config.yaml
num_hidden_layers: 8
hidden_size: 192
experts_per_token: 4
d_expert: 80
d_shared_expert: 0
normalize_top_k: false
routed_scale: 13.6
vocab_size: 8192
optimizer: "soap_variant"
max_seq_len: 256
train_tokens: 438300000
max_steps: 3344
Below are experts of layer 4 (counted from 0) of a mixture-of-experts language model. Rows are named router (the router's row for the expert), gate (a neuron's input weights, with its number), up (a neuron's input weights, with its number) and show model dimensions 0-191. Each number is 500 + 50 x the weight over its row's rms, rounded and kept within 0 to 999. Numbers have three digits each.
Before each expert's rows: a language model's description of what the expert responds to; "mostly gets" lists some tokens that are sent to it at least half of the time. This comes from a sample of Wikipedia text that the model never trained on.

# expert 24
Header row ends, Ar- starts
mostly gets: " Ar", " Art", " art", " Tim", " arch", "Ar"
router:501439611491537528520570499570505506480529483579481492465414426441499550510527547488506625482487579562501503427496491534517612506484490546544467452487484398604503539491496447475498524615457458529508550572512478558383516490497528569592523423440565501555482477412424519364491463477442472444508370437498474468428561542492488475549604533506553480567500549431406553481477581452516441545447540494500512483455579541486564524523455431519487439574437441508481521461500439501473543487495399535481436480454538442450516426489483571575465609470542487440511485573503556505463450524456524487
gate0:414485611544462506535425497547504462546484512448538694528577508516473482453510430496525504478482514506535506529529413517537471488510423472491505465549450495395465480468467514488496496598586531418546414473526593430527495408559325494497452567532476466420550482652466543512453520530517500529561519520454551470507485544483466462549518487476470514530425518541448582471462508516520494457496420515523471533466475557424650486562438484499482414452555430529467466500474458561548563444508432448576486528430516500450445544472470502511502518582560446563515534487590443478553531480577461475
up0:539494418571467551598482528478515480533466553411526514492491467528467473537573462512529500515428363519434565516480535584527597518526508527502502452562520554461511450532478471563517650468565493529459498449517495571506514439408463443545489472375494462502388460407506554524528568443421516511402493575449502518514503568446513544433483437517597453530601470380481505475579503552494499470448519430470434492419529496474463453406514517485566558502528548489536512447553500477469466467478528410535532487539475581609531544585524530525517490557507494402542461596529580480451495473421494559

# expert 8
Foreign-name fragments, signs
mostly gets: " +", " Center", " Burn", " Bern", " Arch", " Liga"
router:568517523543455456460453466602475466474503452473377546531555396435531555546517572515494598463463490524527438469517453482512557484487467498476533538480487412589461499528490489589490469411478523476482439594506526482472422527539517498516562508635463415473430588439467450444518479515514438498427418491498485469481569424533413425453496482555561498568542523499477613556473451477484490437479522529449507537472548479423564554432437486466514475506448440492435468586582555524544515543514470539469515562434493437391505463574519594423465483583473442478440539398520571419511497451588553464
gate11:410480496523463456438492528562502562512489477504549444545447451540497475463500474525487517610507609535541542509482481589514435475540502523518454424441419474463492589435548573640381448463578449532588498554583435545432469497545492582531472475426500506498534487499430549498461513585554497516503567409473425515476484519462452548563442590539426433496502502601508514519391551574508467461549473561542603468429474558482467475565537453498465490511490502516582580500445429543453548557467455543522492451565409377463529476489486504536473448526525488549537469473472518461413507570605535500
up11:475500441559452512432526532512490557506482512480579510507499437490565497482520467534499470500495500547499582580512464556559505542475527510436460421400486593446474598473484503645393487551539508585516499414537483451502526519551517498561515496496497505511509465529497549573472542570587524423519546483519421615459531594480512432586432518488445552538526518497455485423549540373504418490503503530511535474438499596505471439579569514532451539426530513479644484517481422576492577498509431511439367527519561410443455559497430498545471558500482436516513480550459557555441591584536476517

# expert 31
Letter f and d
mostly gets: "f", " Od", "yd", "uf", " lect", " illust"
router:517489456506520434462497495568567449401432538421450526498549454500502599533457628476568475503439556473467533573517474462565419550516537547562465476563491490624512427510554490549614524500573482419524461509613445594513585479545471488588524521518511480419510468427512369501447533583504524406509441484470450483432554496521542552541603526515476508521579561525541537491523507492422530510561460504536492565511585522480422468420485560513450401543421506444477495507511507412479560491586405554515451477482524419431522488537535566562408506500527506471584536500443510520502481517546482499
gate0:556452584526469496549516449522503482544505461548539508530554458437459452449498505506557507491471560496595561439516450507527421456512480401480457414511458516428484533431460443474514469507522490466520464403537502395608560478520394494495492495497525545490562540605395550535580540520487549498503577410443469428448503579538366576487518417480514478504481614498527536512469468521554505391550442551567485410460404529446491536503505437443473462551517507444570498392520532575459475529537497442490515500415521546369466543483508479441465448554520396473446506535569526543557416539519472535
up0:403416438546572514460485445557413548560514528494451524560503491527541543487530419479570557529469473491479499567418405607528481542481506493519563471516523582498535401523514509608502623475514550491424579501448531527490467522491520487463524464439512490440552542436545459478541543505565446430502492529398434544484550590440445490488537547488532454612583488501431495435487439478540424539484578443568415505438513423455496432403526427496477542422535563372506506569522399500462568480383484447486501507505522480558502498589492443455494425526467506489511380539483498478512520507453514482

# expert 41
Clause-linking conjunctions
mostly gets: " as", " while", " and", " or", " but", " become"
router:480494572488482480513604547509458573536581425470465408459504603526494470470487514395594583438535541489571547500473479481492462422538571508392458563533473455430393549493484544454449563475530487538529484519445582501533428399479473544587524508472541509490528490494537451494484548590457518532508464456495514451512452422540458335491418499500487465507440479529611468488435447552440480484484598566511450498429376499436533483530508515570439521537496615522481519518530455522497519514559508466522635462455468518429534544517489500507508554597567522476527505452497539558453521409450422549
gate0:542539513569489541608444479551479442456471507518541508545542609459479500552565570413570467481465428504599488454561444495480508416501453413318554480546394475453481434526457520446542473428542507562555537452456521446539595443477495524413556507567537553500543424547463583502536511541439491449559521522477507475514556465538522591525584527483497504487421505564473482518491505528545583480428428515609540584520437493393523454522524565432449570497530559563483475468515435493511523483472450447513503474509606527450560518471477477545436542540540457507560507567499520470638484457478511459
up0:458427475625469452578509505498519413536585507533451522492575505462478442444509494543533508438507511465591611519403431515499476472535530444484559442459543593599514514531514526616434567404515546555421564453476489455426534520524550383430478555372485548440499493454540507466539463448448517442473502586552486454476539492388548509420549450465526557600531518479478550502571512505455516458511482530500449566423516555498436471489574484543450467500485446504477476505401455432411482479427497497572442517556545500499567560576543561457509429531487458418537518484447498504493553492401487477

# expert 23
Name-ending head nouns
mostly gets: ".com", " Records", " Ltd", " languages", " magazine", " www"
router:519431524479437560537567376476507494471539492535505459472516416441494474468368488475486580437470563452538539545518493543512548436474533560488518543488405605456555484524513463449467525465476410588540442476462497576459586514501492582440518442568553447549500511563487416533552436442510468415480422533458511445512543429507536537562538575483464550567561574506457616417560612505430509492503440531456487600484498451566543448468495548532515475509472436477482543461539578453461594522445502440451453458504496528446577439461517572494515460437501494519520469598576621471521514458458450557
gate0:573446447539516510523457597545464441539498461527463591648480462456499448468619524509591453502482455560502510502553490411511448536392489431396524450539437472422453508530493522493610529518561468448533510472505518421555509459578485507406563506593543533489538468610410504457540480528567511444498525459419488453541478538540471516574514489505532503446498591543562538477423504492496384413517418502534557551469442590422451452436447389501582557531553502492507499512434424468589526523514474438492456584516536473486484522482451541529514493562500475572508520486539526456545533401464480483
up0:500528451564445523594468472476517496534522472464498557565583452538548505442462528438470522503455458533565586535436575540502530491499494464445454467474512577519492404521553434618462604409492510448510516473433516476455520484470439447553543570372470543544547672425543566527453432459412542537432559526507455511583532469321490495462526389534504459608511537492503516522595468438507518545471494503463510503507451439564457476531522476501506522470506444449478452500488491507541513516449474510515434503464551586542541481536549506505463399516486504463527495490439557429547491531375447594

# expert 47
Sports results tokens
mostly gets: "By", " medalist", " Prix", " dou", " qual", "bles"
router:528572541461459484439513478494533509526456439492487416418512493384464510532476424519541594395527627491465490567523475511478485447564457563469498528454441459520486531433530602520493432538484409566428510494515517539523537395535534559465512472612545492529531515438430457404548495474580616406546562482583502559474536557485428507594519486527481524488498483520440400604476515555478503529463538538492564539532519525616460546473482527573564513483580567517517509533452465492518416542524464521572597577458460491420529492548563494560542436506544511567553522513448444587487523495447412497
gate0:463513540597398525551404508568492430514472530416504491573559513481470473483619487458503502439448577525508593459505488449542377517553507504430528451565443473424446481433553456461530484578538522479520474508572512464574488474550444591449497437512510506485487517615434451500478528543487561485565505475460547528533531483575549559528531483478441541542456529496386535535517519494452455489410487458508516417451375611491565548424398456522516505494525569523485402419529462467602524479403501421531431534497493428460433554485471552513421504601557524543498547526516528562454484517462458523
up0:458465468514432447483490516573550572502501475422458606417470525529523552458510557510470499481504457506468555551456410580529580477483473477422525483357541517539539446477531551506422562460610491495531563582475584529420550447453522474539542557404482559500525495519484464492513500430446425503443476530520401537583520601515486527478502536556458496585563474468458525521554443506504447593484430479513433487461565480542461474495525454561520530512535446422435548508544420551462398542464629500466484449515501495494544568552524595343366523482536496536512433582501507535509550498512514496

# expert 13
Place-name endings
mostly gets: "shire", "ington", "worth", "heim", "bury", " Birmingham"
router:498470403461567462554401427499472471509497579389464537449563531446549632485479555465501496516483391439428453443418386423489461483505524455495504528579512565507477468620504495497527468420442467498463472581428510484542503487489422574523530488597536374478487513549503473492449510613557573482642524505380521558451499525591509561462507527479441523449462507464461478506553455554486475559406518520507518529520450527522464457416481495471437466429500509562514496524484553439501519442559551544527483461499539429502434572480551473560589520502439482489545498484388566560499523466514467508
gate1:500555537484458615466520488506553463574529514536455463526446563446493533471528604541463457554514515417589514584563531470521566534451441553519489481515491453521471525494472487463494464575471601466546586510562401514495527500472472576455520511579505398512492537540402561556521478532527469355428531520503413486562531479451487461484531473462565477563525522476548502555529516454628404442540468481476493531583516501469456537397553514583574416545428576513601485441511464487502440514487548484334481523498493497544564585547496578479536569468433533507489506466535517525494415470592545544
up1:535566444514518541474549589521564556421486513465498484448494468416496599459546527545482515445496493482542490408494594491483501530478510517557524540511566417490482457553512475576474544455493518470528471479558586484456489546426499530515466565600436494483591496486480501502477460509485472462517430465468543619490499509488476512452507538542506490507482475451646504548490506606384458517506372506554464473479441515437520540492539468456585492443443477463550476549454356506513478491484527421488494455496447531505487550545413636427554485540439517486461448360525505592551367441535632512

# expert 43
Infobox list dashes
mostly gets: " include", " including", " Length", "disambiguation", "*\n", " Binomial"
router:554458469514523430416490511453543457502537396487490428498444486446510498448437480586520495495586527586548612474501505348513452525508488447492497530456571551489517530540561382498545494459506502552434582491620451445464403468490514436540490500544540585515471483484505440517523436482500525485514414530548448514552593606573551535458502531587406513604519496547550540503513414463482457506535428542487424399473546504522475496523492473480434474530438514563485481496568478457509458450441372541599446454455491547480506452522521538519514519565477480452435493609556448429566457516463405494
gate0:487447499491502554561456470539372436482464550480501566514562519454564415566562476550528495499453473458559522574462501525442441511453492533476565516509423483452495545430501551435557472556553556499540416463512496461489495511503465543466477574502585540411487516641447592501474443482520555539621533364402486430421524518596417531559538439543400417451444514485461522464552483534459506513585438474553527435508471578538505503552503426492448504455591588508498498453521547430508519500432430416442474519548493483457489465468434493521519567449518453483469516463548482572555436501525491376
up0:490440527523472543516484472478569439531535558473462548514525510568552531535492559488430488457503466539504602457557434531424453465515405478456534480551596543561474428557483465592448600421521389444484512488474568490532499489459399418566539545328494554570517544501534530431461509461465505468356530606493439446525473533374464538487517514469490520587589536509487562573448460508503509495464571522503436519567477500510542486508563477570538540505484447436455481540519514502423493505508532543593531425510509480495572526606580559498398452582475480474497478558532486486492502510475530612

# expert 42
Articles and possessives
mostly gets: " her", " his", " their", " its", " the", " a"
router:431521584451460529444517572465461559507536542510481437477528566560467518522570535504517505511668504505477453531465552481424514535552550477471472516557450515485561573507407441497575502529493471465539515470460597569541482471460495427522399542542455455525490552429375565464455560472526484490480518567478585479557415500488502403504408503423550497457472540510457592567532557474446433511570513538539478502555495509548560461589535410479520491503523512516527508446480548534601499406507543471513540573573419573439495511534498435534421628572417481512459570543508472457530600567504566541
gate0:582481426526520556510379596583477516484585522484545551498511589474506476528529534510576547512497485412514531564525467447602420480497500499495547350572499457487455529464553447438574504532526522502586467512477561445566458512432455503543465524475509474459484430626515590599503575496462460510488501500413409481581515534559508449508521463485477514434448477537518556530571452504500459561527462509528501562467469423389521517464488487481491548495447569437459538419511556444506508478433490412518519523489595501489574484481403594465489535614483493558509538538483506595534453461535355466
up0:542522468540492554548417588521536496522516494403413572452449499450547481471463563524513540530510403494515587522512517550553456473578486501462498469440530469531562400525465488533521593448456485414507490469548540425517429530407417454555456508386542546532489405511556514588506499507505481474413529414491454508532504531430451420479434442522595475542494475500442519516535463517483463549444523490507497510419535388488464459538526384493482469525580588438466526506540425483540491458420482460495486479462633439580549486488509503450431529550491506453431386536516570418519533521518352551

# expert 20
Institution and place names
mostly gets: " States", " University", " Philippines", " Massachusetts", " Festival", " Germany"
router:470463452493463586469488416498517547487554363540484499478439603427451469424479465550440559500553458474480507434435509471476506457489594419495491444524482494462473465573573534532550603538503582575488471510423458493466438503485541528452503433500499501478521520565474535533481455562515502570531547513494477442537550468418542514527546565506460542521480553486496389480573528481457530566519499493493547590418463522493422551451465512534488556520452465374450453489417658579518470503617640516494519559467491475458426420375508540435474496440580451587518562488508501496513536446449501511
gate0:527554529475525527584528506448415460433493500532539466616548479496500470575569415473514469400435500469594510550471450436497521497517508390415471488547395460479466517461578471487576549562551549505528496406569496447551524479528417470437558535444513463472517511653512593481580500494477540471589424476459472494501586488532448521618528494476462526441444513547595466514473471517535507557546436499564551495502443496537526531484496446451606537475543521483501516441521544468543498541432532435437508539568526561493484464483453508538458483473444403410606564524471480468593389503567479569
up0:455463501480451435579459509584462485503486446399418531514497498549500517475487609490442554518475448518386562500526507569570544499512423490546464530484613562431463367582450493538496557472509441470515542519451527535408540478517494518584518406374463519433485587490539494456545461510464487486457590567532545463537476569377477468439496539542586550619513529451428556555495499445483492518459535496508514495479527448501464512423496511495461495514466460480443503523498380483493474510568500501474447595497539476573439560495502502505462489531547566551508410592460561472532575375487386531

# expert 19
Abstract activity nouns
mostly gets: " success", " business", " education", " rights", " contract", " age"
router:482441469452455536577590453513505516535478486567471528501518539510555525466514528453595562428463561413597541541464589520488531485468445455469459489532490507534499505490497471574542506497512400503469469448429543578576509479501526570404445428465490409495462476531485437466559602409495481460503442504483453541459590440567605562477499512406461540521503448517438447514478578484565585538428474502561532452551520567511530477400522435482557467558578445493482592536477517556508631506431514487467453577451483520494487440453603608465485489472526527486612532449368503563466473441456502501
gate0:534504507630510556492420482492449446495411529484577541556572539443486499494537492525512465492502520471582553542506497502526407489522462442420597461544416503530433545523588531445557400506578508544564585438547498420531575495523458482430490541499575518543590463556492590448551443512471515513528587471515518395493587560612394529544482394546442508502419567560468566513530449452544471456463422479518588447468360501530549470475433470473550532435455512522500486464527436396513514559486496472493525514503540502552500476494472568528470546470533480474566493536541491546580582481548443563
up0:481442398491431462602509522517522536446541467459452523527481485556509478489479510552550590470434430460413535510393530537465539455533512468495523467460583516434546463484449442579448661527481499431407561499428544509511487475477508452600538488426497477506429491531494482494495511499428542530452539460553482516473449455396503485470536500539520465647605515421447574520539502603552563583466549518476379452438513516517420487430564487513479461416588550476451562501455509478476530529480582467462489563488478541516457561510453551466435463562484472528494482550471620510514393548466484577

# expert 62
Fields and disciplines
mostly gets: " football", " music", " education", " research", " Sports", " political"
router:565484495476536576513445440475476510525471539579485537459543389464525449526501507530557572614477482478549519478486505521499475455550593576534422500472368480536487420477542510473540378520476440489597420448555480511459530458492489506432563455528513452590472549484425519392573430396453477502472453511483432552541489587451516556574585443458409454546478544525477509462506578461424610490525494474490588469541556552500562503461419514506577549532444432465414581487500464531406504559507497537435454503504459496512457470551540462549541438465449422465568434496495553435590475467456513477
gate0:544467518551453561552472470524519456479522516524521539498586469551521418552566482561428470436516455540546586519561497467568456479377529462287577449548459428393456483476564459485547514543544579536518470456564493458595558432464434525391485564443501549447560555523422494442479531459489494444556611505427489482493445516487463540543479518545481509455475558548531444471589471457449487398551406489497510441530479479513537496555434401448590524549504516487485587475559500418497570494515436387510419488549516520511463509496464506456464509533554503546482485497467542547491432452462502524
up0:523364472522568515548441516554488513543524500498487534462512497476430449500579468475578470390450397443492530462461502600381505489565465460477524467504495555472481422444445528535524561477513484443406496503472559482392499426461420445502501470346486553486487523482521505477529483459443508506440513511507427508600497595498596401445533473491498449560572543406423540468558469527449506627442444526478421473480534478581515463465486470503485548479506456477486531570475382610468488491408454465477447509537548516565519485521429454532487554530452536527470369480487541463535421449497485500

# expert 14
Name-internal pieces, table bars
mostly gets: " Civil", "omb", " human", " Human", " drug", " sexual"
router:469556447537478486549492425506474438559530553608412520487491464580480525476443551458471549491483507493473518469502509437452537442507521549487487442515522614471419436431450510647462401385521522418459487506524489402465536534504492487516501505491477398483498545451539465555544503531650512502561512494457430470494520566549537555443555513567478514478490437538539530495599473441448525519512567429456552490450462441535476543473477508493410470620553523545448510473497564435526603587568481516508500518443534432444447503544543504545470504477386488544502596441580532396551437596544525457
gate0:503493432551445556538525539506444439470536539519590529525573519483605451463586490467475520467479536487537580504547493463524414465446453406443654516448454457506454584466648532499517520443556520443573468430504526463551554464428464477511431523519553436500532522596489496438509530542480513448492551484435463430490592531569533469596538500502409493545485564589540418499486474490534532508494451551596483529554453489492513554549492499530517594543434500468553521525554426433505497438367465452542542534532491395520542473465438542514493504447491432518515590553533582497555517499635489543
up0:533526536571462503516540563503565417475496495496474536514575490484452525468519477623539490433470464502498433498446518542487560466506496511485514540567625606461582452535473473563489547477509564442565526517537562548423567454522494486471554490377507538572493531588508548497538515492447540539555580417620471539523435503412488520532489478528490430636582447459506552560575513529448515521487539496481379435499577428496403550422511417477528456462509440406468473544446470495452457537479509426417421517526496594565553533570409512472444467441485448420501442556512488514505528536432501544

# expert 27
Surname and place-name endings
mostly gets: " Mill", " Down", "borough", "wood", " Roll", "kov"
router:426493502509491504480573443495541472513476559481457420434524493492555497566433488475468475474497434574315456538489537465536502455507557500493495556594460479553566487521453474456494530476470524480547444469471454489521475593505515479563529514599429500485569578508405553496499471517530480477643473514433588523563468463548516525397493479456501550504533600462482584532552450476495524539528507547475568498522486333507489477438475507482472472499402479544410375533472617413468517471522485532456477553523526462479518625514609562399560485493508433504546464416537477471531447479454437519
gate1:412513549504530487493521488525571530520555403530505477436380592537505537470560435503509527562461496430515408607483574473460473556427419513496530531526524468571474484490478518436537498500429545513495507479502447460519492555479402548495462548497467556485411618483483512557526595546618418340565512473533460520488546544498512463465537528579469473472501520513506544626488507461540481519565471458485506474565523519424504557382511508446520537479501513450505480552435450448509518495444542518416522496494448388616543500552636518596518503554451593495489538493496518517468408484531444416
up1:551508548556500472561540513572557547467549455506486553446528507513520547473567460564507639510504444457537502534484533497542534547446488613440519483577510449464533520543448472496455626441531537485517410409585541525561496540450481492491555584556478476424549504439509516476459471594507522501511396495486473594505484499449460551473515507561557436542435434496534448534429534487446468424564399509519514497472432497494455496439533459477503439517541474447553361525380535381470483479458506551456425508487461471475497393579489516544480531619432559519483506515530549530503410532406618456

# expert 12
Superlatives, ordinals, table separators
mostly gets: "|---|---|---|---|\n", "|---|---|---|\n", "|---|---|---|---|---|---|\n", "|---|---|---|---|---|\n", " highest", " largest"
router:550488436458465484481408487436482495587613442486439488502474463521497556611439473497520488455574538464487496539521474564507542553436431483551496497512601475450539505484533467446546365489420483528603542485561491554470557450480487436573506576583419522540495528434461525452488519442514425498476647454548487491531434632446529502489520447457543525479518542484517388564410518478499516442426430452445451461437557513606425506506523506492536580483450453584537505462511518454620526567525439460488574520481524526521517482483401522554557522486440568482559419439506515453521460498458443527
gate0:560489543529486517512472521598434464555493554499595574561586524463545516505558519470508449447537526442539592545561430546409368461409468452398488476493441535506446509514514416455560435484589476521521566554501518431545494535586468535457550578572552521519559524535489486508464550546555420537513514468421440596571519541605464490504566474456435447452522500543449542482493493484528495489520386516561528438435404516479593466500532415499584489515392509515537572436488477541424549532488464457515505560533535556449481513522409468487534494530561363537545575469527465525530436461507467491
up0:400540413556549522471464540576462439537539459476504486437457406494561423499501511491496545466429373445494580473552525571533548542531550504461491417487584572519543471497476596538514603511578518458500564479505468491428435460544459401434510537465476539511582511540557531511484510448519526448464540563529446404521443532436464475469518541541582496666539517467438514566591511540464554511506529526473501535514477437486554467542463511483527557460601503492550497576505473439445481510480491448457399432529504445600542564564464601439446556530539513432482493521448429477565498380490528545

# expert 0
South Asian name pieces
mostly gets: "gh", "mad", "rell", " Ahmed", "aim", "onald"
router:504512522435538459482517466488531507443503565566516496361478562538524574507506427452489392401484423507503488427463539493566512524459564512400474476479561473513422443516486485586409462421519488495448524524575440451527488583556501469544545561495543404467479499435520488594437437545584431484525523453492430467463572545607579479418564513550456507486508471594543428498557479525425439537567413489511510441536430561468556561502501512490446481468613502570492411502516471458516543556449509480488431472445533440529485545523528440472467550504391502431521495417554564414580515556550507459
gate0:494433461522433467569410531522454500527480516490536503512575460517499490540524508485510505590424479586520585507539540569475392544464447398391458398519406457438493526484476479495549465430579508448513398478525556488535388528482431476497507505457553465507517539559442475468465520444458460423566543435460461444530572443515523495598503550540476550512533522524546507483484470539426486487512458462533494504524511500419513455499407463481527513575550551512517638533384507453444537493493523367605505421534524551453517364510461534540482556492566421497505533528474469514535439522556369573
up0:446515501593529531478472494581514518572572527439507489565528526551550519491522511530474480441471494499505495462529488607557460445524447511500438516455588507524477378540431463547468583463595464497523620445493558570454609482456467461512505539394531523480524582466471419440489424506543540437416487482466435515457472452480503386407411500481567454613562506551383539552563535484423412535474519521538479515481561473444441460397520450504451510504565437485566508473511360518492502511532463552435552563544538541449480530541590473448521437510471429446485499521441525529545534493439527438

# expert 10
Title-opening articles
mostly gets: " Best", " Your", " Outstanding", "the", "Best", "feat"
router:485530598530465475486498566514489483488477444499393536473533435453517578587553445530469488533474459492468554550542575528488492492477474419538481493394551473549472483516534451486476459642478606551510469531580565472504414469479477484545496493522499565480582413503487584516518577557486404488448552538563559448614399551574552502558429481473489542569528615415472425431522548550530482431517425574452522418477453463519486536539468463485526505546545425504516477557409466618609432440495502479518524518484503475484558500516449451503432589542486574553481486526571502502491555437543458579
gate0:530383447494550507625449528472521463518458491509578486572480524467521374468541603388509515551435472444575502504477397452450433487440425430432481480522367466564485498474510592434543523411581479599581489475480526427531474485558469460480559498485495516531487515564441584517584506577465415444550503502523473534533552430572517524519564502518474498482487468483526432461450460485473499560440458470521596520443499488490481538500459538503515550490487522482455540514535468474444524463404395432461420485571521508523494500422396429513477567566500403515497508501526471456451524393530404541
up0:491425419530422506613407544513519497541554478414456580496558473499618550469521540503538548458499475476476579629491479544550463418526493479477527540466550594523433473463499419485591513497567550468498447489510527500509539490512513532458606440490529543498472616517568509445464479503384428574518640515490507517591535533454485468509483443522529469631542521451490464508559477462493530598486521492468493457445469453476425554494480448488460521474515500500375506571570472534398479510428480521469466546466509480581538604514555483417473449566389543435513487515531499458534554493517492598

# expert 63
Line breaks in lists
mostly gets: ")\n", "\n", ";\n", "\"\n", ");\n", "*\n"
router:559532444447499589451559555379533510515408390440519585541484565476405571533585480543438469473561500581431590409540488476515498549507520550485554487445539492584514561453493492465485458554524557501474509438435557433542493519444463499575526484425624518561546444534391557560474496559441511518503561537558488518463512465516543511419520503489485525452378490421537521532536484525424468454478613516520483507475509529570434497503592538520462449613453546514433490481567490565454537544513420489475494470499467556460547427384549473529537540535534566471496468478561448449536439494424504558
gate0:484460537524495534504390527512452380431511537529542510567467498515560502604513470504553478509410420404503558513556518589532478450435426485445561479608489521485498552508528487431525511561581512457499527395472613459493534495525466490485460515458462449372529553591432525491508555564524463406552587422465480468479492485577443531532539397517469563518489471635550525466491544431573532406531478538514536423598495552494532474433418462419531532497553492476549534472497476414544529439457432384543455482531462486549486490482442520500500496553523418495433568491505545500568469548557516530
up0:511523511519456540586481542602503527497475461503519516462486534605503508571534473533558438502430450474432564568483477517507581456493576505501530506465555522541538469522460522566456617537610502445431453404550580555521494442500405490544544517388531581474556562426641527495576536454469508519404557497521495553521511572398570508452455446519530449565528549412441472485447494550455560493447535519544460427488552519530516470442525495440527477537488469484515523562508400535429509480428518466445516538532599482497503512593545525505466447609503433464462450470604521519573538470423593555

# expert 55
Place and field nouns
mostly gets: " Film", " River", " Rock", " Lake", " China", " Korea"
router:436518458490500517527509409531540524415475536552524511550513511603553392456468547626573559532482497523470510409533553429501590466503503562545494458485564494452542445550541480500524431528504438528606463548529479441465466476582504528513528470488576470492504442524508500521488508461488487473515450501347469445443485531505518553462511542544466523532402497426648481495518524506577452535446613458571509595461450463445511496491501483482459483562431435437494559490454508511475465573604488516488499525437546546479533496371565466619421462421500408474405458468523551469460443484502577578
gate0:467501522511481535513463580486488455485525530554587496609553552472444510489547472417383473539449547517611528495613416546535431478462579427414539415494353530476479579550569596408520471484478470417524506554536566464474514450481400557406510533548539497476549495562500590467564522483526467495586485537398446468514549455562421482531534472454473432462560509589511462538503444482456483573559400457578548505450413538488460487508436379489540472501497511496517494425459518491524441442494495504584510487545454476553431562436467515583512454483449467501513524458485488538560490458511482509
up0:466480549485509543545484517541515523551494485584477562443475560519529541532480470610621502436526433567418452532367523575481588473486458497528563574534595530469411422496431491568518635495606505486445619428507446435538495489467523422455524476414521527481517554454542466500480494466439536451385557476489568507502495571432476504503442520558480527629525502399440528520451519573508505537514491558538468378553526447469545485454549483495449506509593443523439537511493440474475549519542434468446457470502527595544589505513522561455523453500534530498523480578502521537593493501502424485

# expert 28
Foreign name pieces
mostly gets: "ș", "ga", " von", "ı", "ko", "ī"
router:516575583501514445525484411531502442411441625478523568489495443414485466487530428436498536602482510480526556498484471555388475495442420548472535467478491495510477516464465555560434472407473419552634525519403561518487462501472529571456476513492542424467509523508533417401429515415582443443574498468463514525543471507455485535510472547589433468487475562421494571499519452558529495492542575592539521549504564526533521428555518538498456440466437509498463564393464523389536589551497525526612466523429499459490545578546545481528417537487507561475492565564507558531515419496484488443
gate0:588504538547444569571409426573509488565520569566586535460534574485546477530546444545449532503428501422495525553561503565490450518530548508403519469541448466528433454482530407409448446509524531472533449483419537557587476515512401536482533520424511514437529514551375541599484477561475523533528628409437582429520516520564517503541511437556383499568523531535543546447602476504476507455533424453342523454469376488490488532451491475487519559494578456502496530459506539469538497508511429378484488453517515495504556505487463461536551448504512483474483507515554454514534488519593547490
up0:377464440556505542536400499582403480445554516469558519411495496515483514499465553519463550512497495607447546451503531536506554524526482554500507467323578518496511422518460538530526569471458521436498502478421498542464522407456525461504503525402537478512548550550509487494537462480463590442513512418537414481504514578416431446375483455467550550590488567445495608573515507439505552540508544482586481411456528445573492485506483487549425453420562476489473512482455368519459528454493560502493485553522553463541516514486471537480448434480414474435516403532486547540471504440384455519

# expert 2
Determiners and possessives
mostly gets: " Its", " His", "His", " Their", " The", " This"
router:472534577484514566546565511447521546474485556492421454512567505492462436545518437486548436443551528485492561538529542540521499467419478467441441501562484546600545504543490465512434481544477474508461553491451540530522503506472516512537474456447464425537468493473456504557538600432528542440649439441554575498590476528495475509546561535382602630484476600425455522560423487469467462445527508551543520455531509479525462450539507489460589445563613503555484543501411524486601553420480467471475508530561460523422566427509442489527396578505464441505500490579546527424539560420542400553
gate0:523463581512567507579462432491465518555481593493575462563573508455526450556516433490492428501479441450488587508507450475464413476447406476483552518516496498415500548461522531493538468441586531563554541423584501428492553481437383489434482422437492496481556497502458476486440581512439495478635554484466509403472637507513496475561521448493598467500538556503515472546512471515408507435555356515511428453500390568422570480443481492509548554533522481466468539399506519447519557499432434449528519525439506484515566515482478496591469469578459427529520482484441507571500409523537494556
up0:417479459512484407490500586489562424537476552521508576448539451593490482493463536518507514425444483505469527521467448548476465472481540535470478469471548556473499431507470436479476560407579556366458523546443499534461489406479474476534495596320478564532508531406559536503545499458522524491453581509509465503479480581411491497414493513504547494566596521360428516527525450529557498537433556515557487489474521558587583449427556430483515498541513507536485538550548420470459504472420451385495471429515545486487573489573477545452406518506472504469480356461471504476542539524443526439